From a checkpoint of a small mixture-of-experts model trained on Wikipedia: 192 SwiGLU neurons an expert, 4293 steps.
Below are experts of layer 5 (counted from 0) of a mixture-of-experts language model. Rows are named router (the router's row for the expert), gate (a neuron's input weights, with its number), up (a neuron's input weights, with its number) and show model dimensions 0-255. Each number is 500 + 25 x the weight over its row's rms, rounded and kept within 0 to 999. Numbers have three digits each.
After each expert's rows: a language model's description of what the expert responds to. This comes from a sample of Wikipedia text that the model never trained on.

# expert 28
router:507511493483512507551468517537549535483542508495474469553474495502520495507494507501528521501513490542483499501537485460523453520504475529497497536489495538526525496493502499500499473489504528546464473510478529502497529487514491466506553532495521519534499519468450490548471501527545485503502518473511493530505484493513533470475469497505517529446458448509486480489528522487486459537490463449518530495525483471500535502478558429527466503482506518472500469525557468545493523548486518506472531546463545537469468484484462499525482485472487520547509504537518508501522511528474505481527497518539469495483540502530491514504487506506510484518491511501475483455500475483490471508481500489549499494479523505461501509529527521521486494501458473511470497484538499507476507517510521
gate1:508494515527542466507501527519516470500514540490495442504520491546443488463534488517487519542499526520527488515490416519552500531503481506503508517506507536500493521479526510482518501453456494464496465501513480493487505509497491483519478508528525515519480514492457477508530495561563535518510521538488473534495491507544478534504488496522475503482470456493482516464481489509524486531515481472479486530522522514492543502499511515508490470473494491532488547542473503528504511506494516517537523510466531551524524485504514493507494485448520517504545506485522506483524501490518489536523566513501509529505508546485455480514475506508469473473508500532532499472493494511516494450467509488515493528500447512473460517524532533482492526479497557454489541467514487502519472514447519
up1:517521462504490533537469525534475523478491464498483539469537476464500490525500533485508521460528477511460497508492545544511500515526509473494515497547486454480481492517471509510477516506500526468505479480473498459503480501501545488501546483466507527492508511505538470507462520493436498444494515475471513514504487534527531474493539526448519483455504500506508496543517501496492511467506491494510538500491521477524500479523504469475484520529502495505540464519547519480481552512490475496534444472490535461477463478522491492477533498527506471504471504492468505510482478514504509491498464502467564493510541513498499469497543492497486519495457526472469506522501482468518504485493476473484527434475505498532492491500490467528513478527486425546537528512475467511466548473502476
First names or their opening pieces before a surname, often in credits and cast lists, as in Ron, Chris, Jerry, Tobin, Lawrence.

# expert 23
router:505516503503492475538492467510529491486473510550525487526526474499470515465461512471439458516486494536504504513509482483513456490537491464496470469446488486508511486550511546514503511517532481544519511464537529505462460496508497511511476468509543494502474489470501512517499465493509476528490491467485505521503522491473536479478519492514484484476494454496464459519505515468541531558481523511487515526501510493510510470502480545520532503514519510508481525518515549493473449504537545493472519449482506503517517520483543498470496484512463480513467547476506456497509523517479523520509515493469527485547502536508507539485507491477488486530533534513471554516513503462500543523478489532447499449535521476477472540519485495531498493506481510476487487543462484471479520515551521
gate2:516524537509464520502475491496519509521531526468560456471519501488511474465476496521522490505506520449501544471469452508537516499495517457474472483505483519489516527474503516487443476462500478511464524499552471501545536474520554544554504506504475501499523553510481501474491483520499504502496487511452502508506502517510447499478512478504554479522509510480486480478463487491548515504509470505502501481510480528513449485516469510509527480486496500498482511523518484552499541490478544465534500508488548453474521495500511485485515492494499491486490496520473522512460471495531483494570521458524456511496487510539512516528489482509486488504461498495484508495477522497531536486411480530488565513507533498486476511511502515493497485492509472472528460516477463481452480485490477
up2:489502483524548510497509514485536506526426483517511519548495507456510500511535484476493488496508519519540449504537520498444491453483524543511527492502512526502487466505499479485531497515506548523534478495470534491446492514470460457502547519499525487512505459502480519493511484508494483516484491486527530448485481469512497472505499477467497498494534489472498495526522518447491500476532498458488486524478514472496554525501504468489500477499505500466512483480482517492493509492478469508493543509535489502538496517499481509505468481492503533520528530486475487495469499467481489509485472495452523531491498484526519449491479516479521510478514518511505452477521469539494456546586516481463480505495479456489503457503550515504502485534497541525502580464525501494560514509526503
Opening pieces of words after an article, like st in strategies, re, co, ap, plus superlatives and intensifiers such as best, largest, grand.

# expert 9
router:555470473523556446532517514487463481493521466499495459499520488493474495538526525491502511519523531522474539482560515499521514477522504534487484502501525518507485481481531479496524522502527489464499481476475457502527471518481474469464555524493521496509483474482537459480476481498526463461498486539482455521482477478528485495533494490513502507528562481480509515490534529470490510516544479504444462516465455486543471511452490496511506456509510482466473532519478476468475453470491506445481467473513505491510512507487508479516531535491539531450445519487508530500503458505514469501528496490493513472500498488505504488491519534548488515528517431476525522489492463464510512535466491509506486509513521483509484475475506503474458501510510485487477501511469495466478477478480521
gate1:517497519507494421496514513501518508552462547495483538501482535499526505492468510468464516519496500487557502502472489529480508504503444500506491501514437467485521460504505477519461512532527450456481509454494488493532481499505487485507556491466482514473549514510514506540517503496489508500513445468495533492452489513476538519509480472500497466523484513494486496510474437489521527540477543525530491492534493518518512470501497532500495473490526486498511506460482556487517477477489513492521478489507531491497486498476476437498514493541488522486451522479488477520480478502515489549456510519519506479493495483498503472474469521526487460535506456536529518465489534482525486477547540530518506557517495528501541527507495480506497471538469467503484516522472481523487460529491507
up1:518575503524483465469494493491548466487477484543500489524532557538492506501534489536460498536505479473534468514500510509532507497449478481473529527533471499520483493421548520477483528470508463492534482495508537521504517508522479500550546515466483462509495512519498480522539534454517508476528498505480505483481457505496495503484520505557494518498485499518475471497525492504549483472473504472472490500506492576500510475466513513513467509505477504462493518467516512490527482490482499497503534547542494491518494494506521513484522491558506439468496502513484485493461535444516510476463507520504493476524487494504519505495507480512514510495446520482477540568493500506507507498513484484512493543562497484488533500506533476470511515498481491485492463521523485496487462514493466
Hyphens inside compounds (Emmy-winning, COVID-19), line-initial list dashes in infoboxes, and infinitive to or modals after help, could, cannot.

# expert 24
router:520522464492459512501472572486515478495474502520576512531440529513506546503468475536505468493506513531513478511501544514482468498543491511508505476500476465465509485467515503519499508527474519508545495524494527482492566499463532485486489451518524509536509482498525494490523511537455529504537511528521508462478470488496482498471503547444468503460488492507518520531498542500534531498456482491518511503460505437477505489454488496506492480501475518494550472511524467516490520529514513462505506523507514479534478525498521465452517504523472502556483514492496537472501528511515475514492480484515454468493520487529500501505524489493471500520513499480457544529526506444466514527522503467523501453516505486465498496520527484519479477511465500501482461489522488553499485489490492
gate1:506546519469552506485495538507523469503460496529519513489488529470523528494469538490519515529488520509479531459490514517478480536473532492470495540515505492437487484522540515552538539496541534474507505516490516466440501511490501493485534482476501476502486510464511495483524451520543485471486467520518521517486505484473488533489489478498510483534477496497497527461485486482528482496501464510478529517462481465471501447527564435491478521469484450500501514498525482491529447521516502437476486509504494514495487505491509512484490468511501457507483519526531498530489510488483516447491520449472532492495491504517461506485501505461523513455550493512502539498538491489546509496503473493523492518503521562483445510501516543497496505491507507460521509531492473551509487500477483
up1:486479450506451483533536434512488520490508464460516449524519497497508451491517473515504460525436497515458477497545488490523535504489475487516506433497496490498509511503494472463495514492513508528498517485501481499522459498503514519485515526536526486518473509527503473510477537484463530513512508464479498484498474555555487508499505455500495491526500492465490522525536481511480520530556490498542494507542492523487500567511492543509497490523536485516483477544472490504447501444518513567461466499495504473513538508498500518492512524494470502522482482497460493456522471506500478529540462532528483493503517487448517521531500515524509486540462499495535477509492478495482464491525480496503478489518515452525536509498475504525498501496462482533472507495489488505447501525477541
First pieces of words starting after a space or hyphen, often technical stems like tro, syn, flu, poly, di, x, as in two-stroke, hydroxyl.

# expert 11
router:518506457532529505485489539500479504484519514538516504544490491446550473514452481491442493494467530495455511467483471469524549506501538523520481521528519499519497541466486524516449571507508558477526502482543502468503512525487509531515511468494499489546462530497510517483500562464454489489485471490516503497518506545517520477531499453521481503527514510520535537499499479532471480485548498481455460493503491523502554502485492512496482457519470515514509517513474499524482532559523498516490481461510492515499460520522490484513511500498511509499484479515530466460512443490465507467491501468510506508512511488528512475537541428505505488504519500489531514505518498523524498547489460502528511523490509509475494490526528513553483490512486502547510476490478531479483526504499491
gate0:514437482467554517530494475497475496486465532517537538490511463490484503478470519511513479501487497491507479551516486482484509484477534499508478510491481489501489496501478524448470528497474449482490540484508503485502551451478497496511466521511489504488479521497514513514507530494528493467499534471511557458455485530487532527480540527519524511527521534518509477471536484447485493510491459481499509487510475511542484478509529499521506508508539513486520509485492514419528480521487513515487523508474539487481513520478550490508544537506514488506457502534476519527504537502518507516486445493523499541528530456477499509530517498474556520495478467540508543487512468462497478466543497487532513520490500519488502502481475493449486443508513458516530470521473488503511519543554498
up0:515493488478509507515480524491555515486490483526568477480507500496523490508522505519473488484464483510526443444477490505523487496520506535512495526482533480486482481488491442513477505461514496499544503510503511513481524533505500506489520455480513567510480505491474488440510502491497492530519445495508499497473512508511531554533521492449456491442501481462481520517508527504454518532500522500524466520499528469475503556505498519496506512457479503539542487524517508508500496467491455505507475552520487492527478465509546442510535495521519486495470467483542478510496502521519459465498505506509518505464519514473516522477517523541508501536542454488499509511532549506501529505483494507511482562518529485495541463483494455515481490523469494558518484504493500524455483529520515
Conjunctions joining list items or clauses, mostly and, also or, but, while, slashes, ampersands and to in year ranges like 1950 to 1952.

# expert 63
router:494520490497536534504485460489502528465527532451525468494566468459514507516512517454506536524506508531508497493449523557495504527511477494486471453530451491520487532475545508448488502514489481506524505505483518495492506528578487483507488458490494503482480509526508448543477503513504481490459509499502478518533511513498504519491479549489479504513480530493490510466523542523509517503539490517453536511510481496519511488472488490543467502499497511513514483502507499530506470476516508502479526501493456534530492502498457516537489488500492522477531541539485532551558524523524521461553465492543509498480518541548479540549503456503512503476464487523482492527485490533474476508496497532488466494543490469507497490526476537479495488489505478489500474473567482483495479486486505
gate0:449514511533483534505489505492502485524497539489492499500540489507489534515474497485531538527543514501514551501483514519459526498522553487475471525514482441548528490499470513467497509470458528488486478510500513502502546477495534497499526514519524512478535521477514557527501510501500550533504457481496452521520519500482474501461515468462518463535486494490466526489504505469518539499493510540519489489554486526508492506518496473473530526460523526513504550473508541530501526463489488523497514484492472543471435523490491532518511533481485504477502491529496526481502501485526482464510521548511483462487503524510494493545513492479483499472499493534499525473509492524515484503476521514491516527481533481478484500496532509454481449505490568489503564514450472503498549550464499
up0:543491530497524493525491492535500521485549487479494511521479517462476506501483499520466504471469475515507473549521492511506474510477476525515507486486527498429492491487504515523530525534538496519472493499516488535499500489540525493518452448497465496512482485521499461503509508475488446486494550528499501512477493511519546463527527556554503497473504484513508478504515492529505467472507486458499465498484480471481481470493522499482512432523473448484525477501452473460456454508460458521548492487492486465508554507527516495483491512521501502519474534492512496469498476484477445535516463484484529531520483538496511542466459512547483511507512497443494489534507506465474494512545520486484473531511520512519509468514482490537464539518516511510532482481509488507532470474484485
Words about films, albums, songs and books, and the prepositions after released or debuted, especially as (released as a single).

# expert 56
router:521500437490514523481543486527493553523487503511477493479499494490501524474518496518485554533494523482496484511446484482485474481508500468507514464525479458522470510534539472482518481498488445514514503503528479508515540480531533486493485529494504456475542505504455472534507490481446499503513470485510504484518509501500441493481512506498487469494499553454480509508493437485491481460526457476514524518480491505491452478485471528468461541508506502517511504489498516494524523464503494468450518487470470477526492505495494540477535524492458506471518530529484512491536506489512505523487496524469470503528523510465456478525461481469481539461458505522510543421516524516494469510487528496548530506455479521527503524446509502496508530470505488501500524462521469487500476505467485
gate0:469519488498554499514543503493497531509506506513492502495492555523468496511487494450497488509538489494505512544496512506487478458490476480525502519504508525490539508473485482503471538499499471503482523508486529477455492465477494487492479476451515466536525473494448494489493511492486520469499465452517475484506546474502516491507474528506499523498460515481477542510458516505511506517467538495518510483531501500503495492516475492550481520457492460499496496470504474549525475525515497509499489517534558512509505457511520467498480493515539516529502522525495496555522446514497477474525520505534483471488493497508578517496532473527538448506508536497515516482473490518551460486528442500548490538474496482502469464521514517511481501544434508542487495465503536499445491446509483
up0:510497415509484509524539478440497489480433465510518489483549557478502451504469476468470537525499483513479534519481439477469472520500510498501526509489473515488492486518506494492512530528509489528529548519527520506459512502538451514504477520457536440514547511518510483497460515515489528470476514498518506511493471490443482492524506519499489509522463453496515529539480487505486515534515502501487499470509521473501478494493525525493494524485500455443470495458488471505508505466506509474486456493481550562463518453497550473519518493482511499454491534545479494486523493524463467524486511505486477500492485488474508535510496521480512482510514506501500524502500499542510483468533496510497480513482470512526523487505469528529515473493487509531489504482432527500481496478501517
Word-final suffixes and plural s completing nouns, such as -ation, -ing, -ment, -ity, with technical nouns like education, equipment, engine.

# expert 16
router:529492485534522494505516485486489511547462499515486477495515550540517530505490477476477505502472544471497486472481478478493491474512507484527535481536481494464515510521491449496501562481463474506479512482549493437475506516440511502488486525525496477513480463514528505480496498503502482483549512511482535515484529464495488463515475483458510524516498489526484505506514455534481494494519485457528484552507486474501459507491494562528522478476496456522488512517495496498517477447504481525559524501486527457497537490509545482528449478475468514540507512472490467475489498485452485500518483499497476538472512496480508499528501520518477539522539518474455516480492492498550518481493549534488509480504492521504474488462484527486529537484477522548463494496530538536559531503490484
gate0:481529473467509523559491512508482500522452515476471518514478520500490501539457486471508488504503508519493484553508499514472577528488507528537522522514526510515503478456474512522524493484514471487497535486539503486486512487506528513554430451531505521542468540527490495499539513488474504511516468507493512545518523502490500469470521479467533509487518534500525491468514487489463502512521488496509489491527509516559500514479531543503491463511496499552514488520518494532536471525495493493480534500499507481471471485535465498512470485535464485511507512507447510523532458467460479502490511511436476484484545479516479505505478488500514479458565494528519530478488503481515475532498497512465472496527494559469491519508444519520470491471449465507495519506482528509515501452494513
up0:507525507483517511551482506503491557494505502504463485512472489463506519547505467515489486514490480504528479519498560538512532500452520536511499540534515535501508496471488546491492511505542509498492506484506507459490510499529515529521513504513501521521511547555472514471537450554441482501525502541485521482530499479519486470506485499473508489510535548481517513483514475498495495553505512530491504482520475471484489503497489498502481481518494452524494507489514506535533449505531477548465490569476490457533487476485501492503490493490480492506517500443472488510580508499461489519487486510475501458492472489509478462498494475524501510486510522466492574533483489489548503529503496514481510484547531556492447510483530504551491507480482477520514501553483490494493483460514506
Nationality adjectives and derivational endings like -ic, -ian, -ary, -tic, -able, as in American, Chinese, revolutionary, exotic, Palestinian.

# expert 8
router:514534481513487512481503487515487477537484504490492480441555512500513486493505495485503529461471495447503502521478456476467475486532462511485492457485472474520480542452517429500490535507501472476514517479523515505482487491505541516446481523532518528479453483494489507509475512497454532548478512538525532517491499517512480483498503492462497508499532483521468505512535497512508504509516495472528505552505512506543477504493468520462530514477497484520513483506487515469525479483517496462536523541487511460464495476477502521512522494460472477509563458520495518483493552480509484503529491502526511529484526494506536486525511479484512540469469504546484463442468479491498506510523565522501487531502491466474424501514460528508493501514538526516527507526505480521561494481486481
gate0:494523506507542507472432500511481472485487497480540460471506508556466501528508468498506489490496500484494477545491508481501461496459494526468486510499510503467507528486492441534465502543512541478553493506549497508462476549571506541484534550478552487461451534470522486504471520489474452499520479468458503536535488492476521488480491527543471527479477555515524502530471511512501466484530487520463489512530533511484489524516540471487505509514531478482515499458516481476530470494484512504487518463508511501530515510499483493486517498519481489483478473482521469544504539456531528526518489532506506542483504485505522525481505458488518502500513476500461511541479521480492490521531500520497486521479527498514483515510469492507482482511492547526528474511528488485486476525469555
up0:504518515470440491514518494493514519500486512491543512519501511476493508490488522495526503524481471536515529500532519536514476470549486488493518544491521490527510506493534516491487491461540444527466505500534485480537526496485509495547502482543460504507542460508473461526579498522485549507468538518520483504518532508509508524510519514467459483524494443472512529464498491501497504508522528506552515478484495496513512508504492556501512538474523504492468485503474498551476498532495463483482465547502512512463504486483529491524530431516554481532515534491531499495503488546484503485469490522446504476553525481499538506537521527493485504461508490491536496444524504533543510506510541491527514490553502535495528518476518481489520485502498473500472518490548513501526515517497515
Field labels in infobox lists (Genus, Website, Coordinates, NRHP, Molar mass) and descriptive adjectives before nouns like heavy, Islamic, proper.

# expert 14
router:492544449510490496521511510529518496487532460478509514482503461467504492523459465497535503492474540497551506489506493460485503538470474517510475475518511561493520496498465510476529434504528501499521496503541468483441499486488506533495475511519469505504475501522509495486483513516512475474543486495509501461492512494487485512466512508508481503523495518516501561503530541494524476507494596510569525516489516469497482501485499439515529539490494487466484517543453526507551493549517544492488517494496516495507537532491516506541484486505497452537521518497491502484494501514531452506501519468509515477500489469504509534536516497429475502479490481464458526530525531483492521465515493484495474467518517485484491495532487496515488480512526528447460544522523525488475502497484503
gate1:471508493508470525492471495518545471502472493485474520492526512491539518535540454511521504506537500494491496488517505487535526501533522509515435498491551514533554465465508482513544435540503487482510541524518524499490490463457503488519467489503493485545492487459509444479486567533510498515444515424478483487528516529494524533485505499520502489552488503492529462488499504474525512442499510507481484502501484472490534482483516513507515499495491440494524520480528513485509483506541535487485477527516499520492515519482568450502463522486506478498528480524521492505514509494466495484497520517527534484472469461495502535514486504503520503448484546550490511468505511466518549469474500489517534491473497494494511510475472501450536483509484507538480531493521487514534488516504489
up1:524514483494534508491543521495522509505477480531513526487443492531496468498529548465515538502476551524482483492502451516488473486483530555501504523485504460485522519490497477516503498499492546491506562465529515478497509505526485490480496502466495489502490489503471456471531513489492521501488517503487475506430457475508515499507474443496506468506465483504483507550525451527541523455484475511535533519492501530497482548482513466477526481489494458532497476527528486516514462481478517505450445510481513492491490502476515500469509498522487512487502558481486557502504490518477508503481508503520513528515504525502465472473537498469465460479482474462467516499512458494490517514505508531457496461509514538499462557521518496468485455522486473493506462461510548484468481525545504
Blank-space cells and numbers in tables, plus opening syllables of words after a space, like me, pe, Bru, wind, te.

# expert 46
router:508485521485563537530519542499486557494474534484511489455528466494498506500504515511509496511476456468512477542490528550527483506503507512481561492460512519519495542496509533506499485464473476497454532477480492520511484532532528515542537504507522494483528495489499479536529493483529514475476489481478459503495449464521483498445520520535461518497475469529527485472512475524511520498522485514451516506490517484480463500530486486464490497513474439490497501478471528505503495473485470504486512488473498496535507547504519497497532457467519496515533500505526471548526496484515517501439531533527490479506499566529472515507449512524516492504467472529505496522484519551480530499458522499537529534523481519501457464504513479515504500467483506512491496505534512508501424480523493
gate0:483532494461461525481493497529508511520499526465451518498515496494474528541462508476547514462472516472515508522481484452510512484465499498531498476503491543498526474483531504523515491484440483527501486506518500486476512536514503500535520498501553519470527528464498518514496516501516497481456512537504501550483472516477571473492544529469480500494497484469497512525524521526463540522539448477485536482475535487526437508459534494494515497486537526533458452488485503486521498459533516534547522464464477520488477485463562456515469521478499527516470521499525463500510485481492488491509476498515468528508490481483502496482491544561510504518495483494552523464541504503504508513483502514485507510509474499508485519523462451510500477475517512484518470508465516470519486494510538
up0:484520527423499538494502509486467507515486520443472506490455476493504478506493520482518462475491506451512452562492486458510515505510490514507503484521499513453501497499522470541508465469473483504499511515461481456485498532536509487561490510479530513490498527554475518513482509514532527484485505509494488530465460511517516506507557489472483533474497459519522520553517508505492530499539452507476570517481520478498451544485546479488496526505535499491471511497491523493471532474513545532550499446520494518464465523460526461523494533474504503506495512536493496483509477466483496528514464511476486505512458501543475509512510512515506484522468515496567507468499490514474489486493519487492486480520513537509491493494505455507471491503520468519480500515441542480483500492507522
Verbs and verb endings in running prose plus following with, by, for, as in provoke, tolerate, wore, tested, won by.

# expert 47
router:488481538505538515518509483500534446513543494509491518550482512532455493514504473511534527488505498476475513530549538445523467513533525537479527516442485539499501463500475529531512450519506487491498477493428507477528496466475512494478496534492495550545514514501525538551486541513481476487533519505462506497477506525529515506540473551536529493492522515499515474490504502528517481502471530506479530538496484518497510533549520509520502520504497479469534466533501480487513509529475551519498509515499544543487520486545510470504485525542518511512461501514522435512543517523472508476510488516492474531506528513540477500467531497537512497473493540497493464473485509474522475467524483471527458517471522503497497486483535496515531502483497513504508496475505527481531531521537504
gate0:466487516466514498473491478502494494534493530493502497545480511494471489517471529527493497504529489514555522462477519460479501511522526480483522520422500495534511534473494514502498490479494486488540497505474500476482515504526472492507487467484512516477477463527532556461489475442496505505503473523518530522498526504499506531514519513547481460464496454502538517450536510558520488500533552524502479481492479460499492493488529490515539507458479474515524466557503494465454514485520482459497475475489517535527508523494470497492486535530494538489519502519504479515558503481498503507477487492493517505498460507478505496501519450552480517461516488518514471511467503496494463509495451466513464569494521465516530493506503498561545506523516545552502492476465467482496503520512496
up0:525461474503498501477491496511504460499478514488448496471529482494463536484501500523473505470480538491551459514525492506538503488492504506495511481459480532487516506481501500504541522532475484486450500493504535534471497533495515488489529468554493543480469506486511524527509556539469510554514508473522457501491489516521473536502547471513528522519498468501498520454530482456498507518527486480476492433477505481504528492503538486519505493462525518482473511499509464499488498462499555553488512468476500486480495482492527503472503541517482514515481515490482543477506477453448514509470488487559538507497497513526444552471490523487451444454479500488468505526507508500491490509491511497501521494520497500482541483509518459481477487449500505525524533500537514472498518504448541
First pieces of surnames and place names, often after a given name or comma, e.g. Mar-con, Port-er, New, North, Buenos Air-es.

# expert 29
router:511544504478527469547508510491514503502463523545559500497491508520476466531523521513515478485486475526541510502522531488502472463499520483477521514498520514468536509483550510477463457524465506472535457523520534524480496493499524483506516475495475521499514472495466491468501497514469503507486502508496521507517514521496468519516511502505487521526517528485503458538420495472500537461473496471495543469457495512464502473467465483534547454497486485524498476533489497507510483486462533502545437526510486482532503508496505519521492479490475509509452494485505520467467504518482512522510502485454502475539509511518515511467520491528468464485462529496547503536512533496475465510482475509512556529534500504484483472459510474536510522481457499495520483485529509428449499547534492
gate1:503494519492482509467520524487477489454518535473519490538491501544497479511473453493480492504521485490533467495477512511483492503505487510505506506473458468472464547504509502470462494490538520479499475482505524489490494487477520480501497508547486512535489520527519479518503481527469480492467474527467519538531438473503478502481495491506469460538480504444521524466509507524478491490501536500515533508531522537454534525515532504510499473485515489467501514495533524510484473545512506481520491483572431511481518476480467518499544464465480480486497474470504503472499523451528503514508519520459454488483475513539511476468532496450488481508482528494523511488509440498503482530483541486525531534479509507501498458471559479461520460510467463504510451474524536495509493452461491
up1:507494503487501499481533492489476514470520535499524486505486513535476463519465430512494532505505480531516455513508531461495476499518516477479506508499475477510483553498532529518482488517533486481511488505488521487469504493485485486487498510501512505543497531539509483530493509533491481443474466544467534528523448515512487513491495514538456469568473503443518536458530516510503513515513551514489465537503502537436515549506554497522491498501514481489485513483521534512495490507488510477500504498539471520479508499498467487504546498482487513514452488468507484485481504457517526514485530523479458502492492485521537499503505492490499498526481517505513534491481426509490464559489546475522511524489521464499465453448549460486526466550487452509487490499510514489512512496458479
Inner pieces of long Latinate words after prefixes like de, re, con, before endings like ation or ed, e.g. Confe-der-ation, cons-ens-us.

# expert 43
router:515536512513480501534507490506493498493502492527497517503488511511517532533484498491534495527522515505514532533525468495475511462473483533502481507471524551541499457522513518518519475524514498510508439536444502471480495458501485475546498503490499523505493513518513530520523544504503503473519502459492512532497488510498546497487474495484512521466491475508540488501531529459482564517493522513498517470489457496541483497483521507542486489486470513468481486528483496475508488501530504477507476455499477479540499508458524526511528566464492522479502514517478492502509519526489500509519505476553490487509473476469461517510508520480519455502492444461502465495463452524430493459556498516448483501522532477511557465513483506470478492522495493454498518563516479503483437505460468
gate1:548486517474540482527517545475519513504509488463490461495541489445542480526494493509483492564505487497436494470494488490503536530532508494458495488572494504488507464539484523538461502492499467483512460525520476482528524539503523496520450521498495535454503492505484506518527499531493502511554538479477503481490517532518535511495493500452496522512469537510509497530465509476489467481489536481497490533544520476484476462499489496491473566491504473523497458454491508483511575487495506502515465492487468475498479483524486465527520534464537471479521500496497464526519474501501476526470525493581485504504488517518465462505530484493539489517505531493490470536471487514490505507474506465496487502486492491447492513554508487511515513500520490470485492520524503501477485519519480
up1:495525507513489521516521469507534492535453564478460473476513497544501489493480517501477478501469481508492535515517506448462470499508487503509531501474507460474516530506485472480496460538502485491497506500529518485560504515536516457506537493502500471565515505534519460496444492474477505489547484442533491488461492521538482507527508483531516558497515489489475482471502467506492483463495462522450523497512456500541530524499482503480512485497482487484455515511498526499523495509492526496486512527528471486495523522557469521523490496524478498509447521463450480503458478505502451506502487496484510515557516545472493495469535479498507537458497501461521492482484506485509500488531487535455506526514529503545474475509476559489504473531482511514484454490517540533510518500494515
Opening quotation marks, en dashes in score ranges, dollar signs, pipes after numbers in tables, and the piece ra inside names.

# expert 27
router:499464482514514515476462489526528479514464474539471521489475503498491508519474497498529498484489501487517507525481454474471480472514474510511505497477468543502468488487533501491477493439445474495495540493482547562469467511487569497489458467467494481507467522480490514513440531480511511520509486513525477527493497526465508501506494499471543477477526505533497463501491505520479488481507500473515486506509492509505466502496531544481482528492521524512538499512500541502513444514507534500525541547486540498474482522500482510523522541487441487514474498515511495488499522531471503498541464462535451520461424513507514510548516478468455496496555505497515488501517496498515489504519504524457502511474532514489460513472507494515490528507460503548485473500486544531500545548462510
gate1:520479491443518504496500533475481521501481469545526479498511492502516503500519483483535459487522491505512487537460489540470505539515495516535505502471487495497463464523481485463531493485466478440504485525513528516523480468494552522527440530502535548503486494476443504495503448514525515506490467493540501492485495491516498503488483469507539438498508486514523536449480498455499494448484525538493476482518503501503542525512570495533497505480485496509501481502493518488487474524544500550474494536515493493515525501481500554506480529510508519507541503508503439528543510514506512530525475519502501521513518526465532453476482483504473484485462473532520485507456466520487491522487455486540517532544495533489482485479478492496524504470479461504488486534537527547495479462502521
up1:523553493465516471526500494454479481518498501499533478545502492499488497475493487490502467528506488543522469502493504522513487485508494483526498472506483501546528518509471470473499510510455456448507503484461503508544520490471526515525450539510469497465539489491445491493506475506538479450540448491535482502531496543492508479516552495535509466484478494522510521498483500500501502526462527478474472473512501499526498496482504484503480476520430506561538472523487496501502510485477499484512494523484498490488507476463502468515512484482506509487513530500502485558511479481550543460504503493529546506513534525467546508501510483511482466503489538452541460542468515453513493472535488512470444547474521535498483479542473483531500505471536493491450481517524476491468499499482513
Adjectives before place names or titles, especially compass terms (eastern, southwest, Northern) plus United, New, Great, US Billboard.

# expert 55
router:545509553481505560459494508493519488506486496468475474475498505502491481523482481544523544480489540530522525491488486477503526533479492494506503538526506533545501460449512507537485515495510470483525532543550442529524501501513504499487487508458474485453526515505522524477522554484538471455541507489504496504491496506534490483494470493541523510534480480496503504545528491489502509509514550490513467478462518501560494494521501505511531459516533518505468518483467499522456514485473475525449544461513524515493512469509513508513522493483490533474480480488456492494475529521478487497529514490483485489477522483510463491542508522482503492524527446458479500510547511504509473475502481520468527511465513552476473510526531468490459474505477492453520502527531497503499486446539473
gate1:518479487450469485513518524492456499490452469559495496465501512518493493512525511505514507487489477523508462533529522498486494464528513541469500562556509523488466553469522492546516492495511504557530488471501504519478508520487512532509509532475497527511479512526504530533511517488499465465502483541480507521538515475500451459516507516494485511474538485469510484529472490472500524483498486460525496544505498507489545490500537522467569527517473457568474548526517513523512496480471484535464474517510529515542508477436482520465512479476515466495459499500530494499503500517501506545478521494456547509479460511461495506493522538515482508559508504514496489480495497515474495501493493504463500496496482515514489541509522521511474516496491482447497521493467462504497477473465468
up1:488521533584516517535516437544492520498473567504540478504497455504534479473501488499523511472489474516489485524504496513509479501541500517517477470492511491496489555470482492493528463506510491463485487476504468520528550487523470497478510482543493548450477489487485476521470489500494493532515489504512490477489478483474525487489446503496486458509515485531506467485504491540518499471520503500504466519527488475527457457573509531563507510506509489469492513532479498472484461479519477504507485465528486517506509498503487515490485515513468469492505433518522480495538535526488471520507473555472520492492505519495474493526517459494445498486444495498527485508518499469495529472475529455460491475492550535481500526502509491496464464475523518521457487498480504510526520507525525
Word-final e, es, ie, ae pieces ending names and words (Paule, carbine, Scene), plus capital E and spaces before numbers.

# expert 5
router:488489489507536498446526518494513511499548524510467522475516496506473505452525468457458476499520479508496501493487471549471508500483507485479501471486524469518525513563467516500530478461535483536487507484477477509517534536539478508545519508508506522551501503536511503518490461481480522482504512491488509487512511475498520533498501504550484503494465523518494492462524498516506515531479524499495523461540466506496510451576498507495501488461502515500471484513493506493534481532504485490467483508497485486523476472512476505471525503507593522487526533484534474507522493491549518515516531527509524529491505505561553483539491469498529509504439502550522491507529488523496553486467458500524531530468505479537517504533526539474528472490491452541490485510485524494527480504472505
gate0:507498504481537491487488473476521521471523457474508519531527498509540503510514525498465481433522517515527483481521496451543524500461514513529503495493490518496511459525507482497479467449482482497515510443494547501493504471443535476511476492496502501527463502521532491473549469514500468495447504513493542473474475534494499502540519496483562544546470505506547461497510539497448517510495528478487510492474522480515542458508481540467519482506534503538470510504529514519454475523453520516509468501506522525509523479514482489427526530506533538478511476481498520514520507496494541524494500495503500489486517481474529506493493479490521524471497503476517463494479495532496494477512469524547478508477538440516506510495466461518472471479479519488533501504495448476470514498465483
up0:471508501504498470480469488455512498495455479509505450501473508480525508500503537461460518491486509497517526497483463458508512502443477493552478474519503460545487542494470460508518476500493515478535480474485522491503465553481493554452491495482492505464523448486495472465505508480516477510519508540506515491516492478493465485520536445476502518493491474536497487510489492507481499471530503466493486497491491507464503503504473479524485486463488472461468498481483491526528492498448536518500531502476480487482485460517527507472508520529510495457509540469535513491512500449503543546488458465514499448532583516481502485486504506509462520478449459462456478506481483537510496496488496522506527522498536497509483509492532485473473432531482498483506504510520510486482540485479447
Forms of be and have, plus modals and adverbs like still or also, after subjects like it or he, e.g. was, has been, is.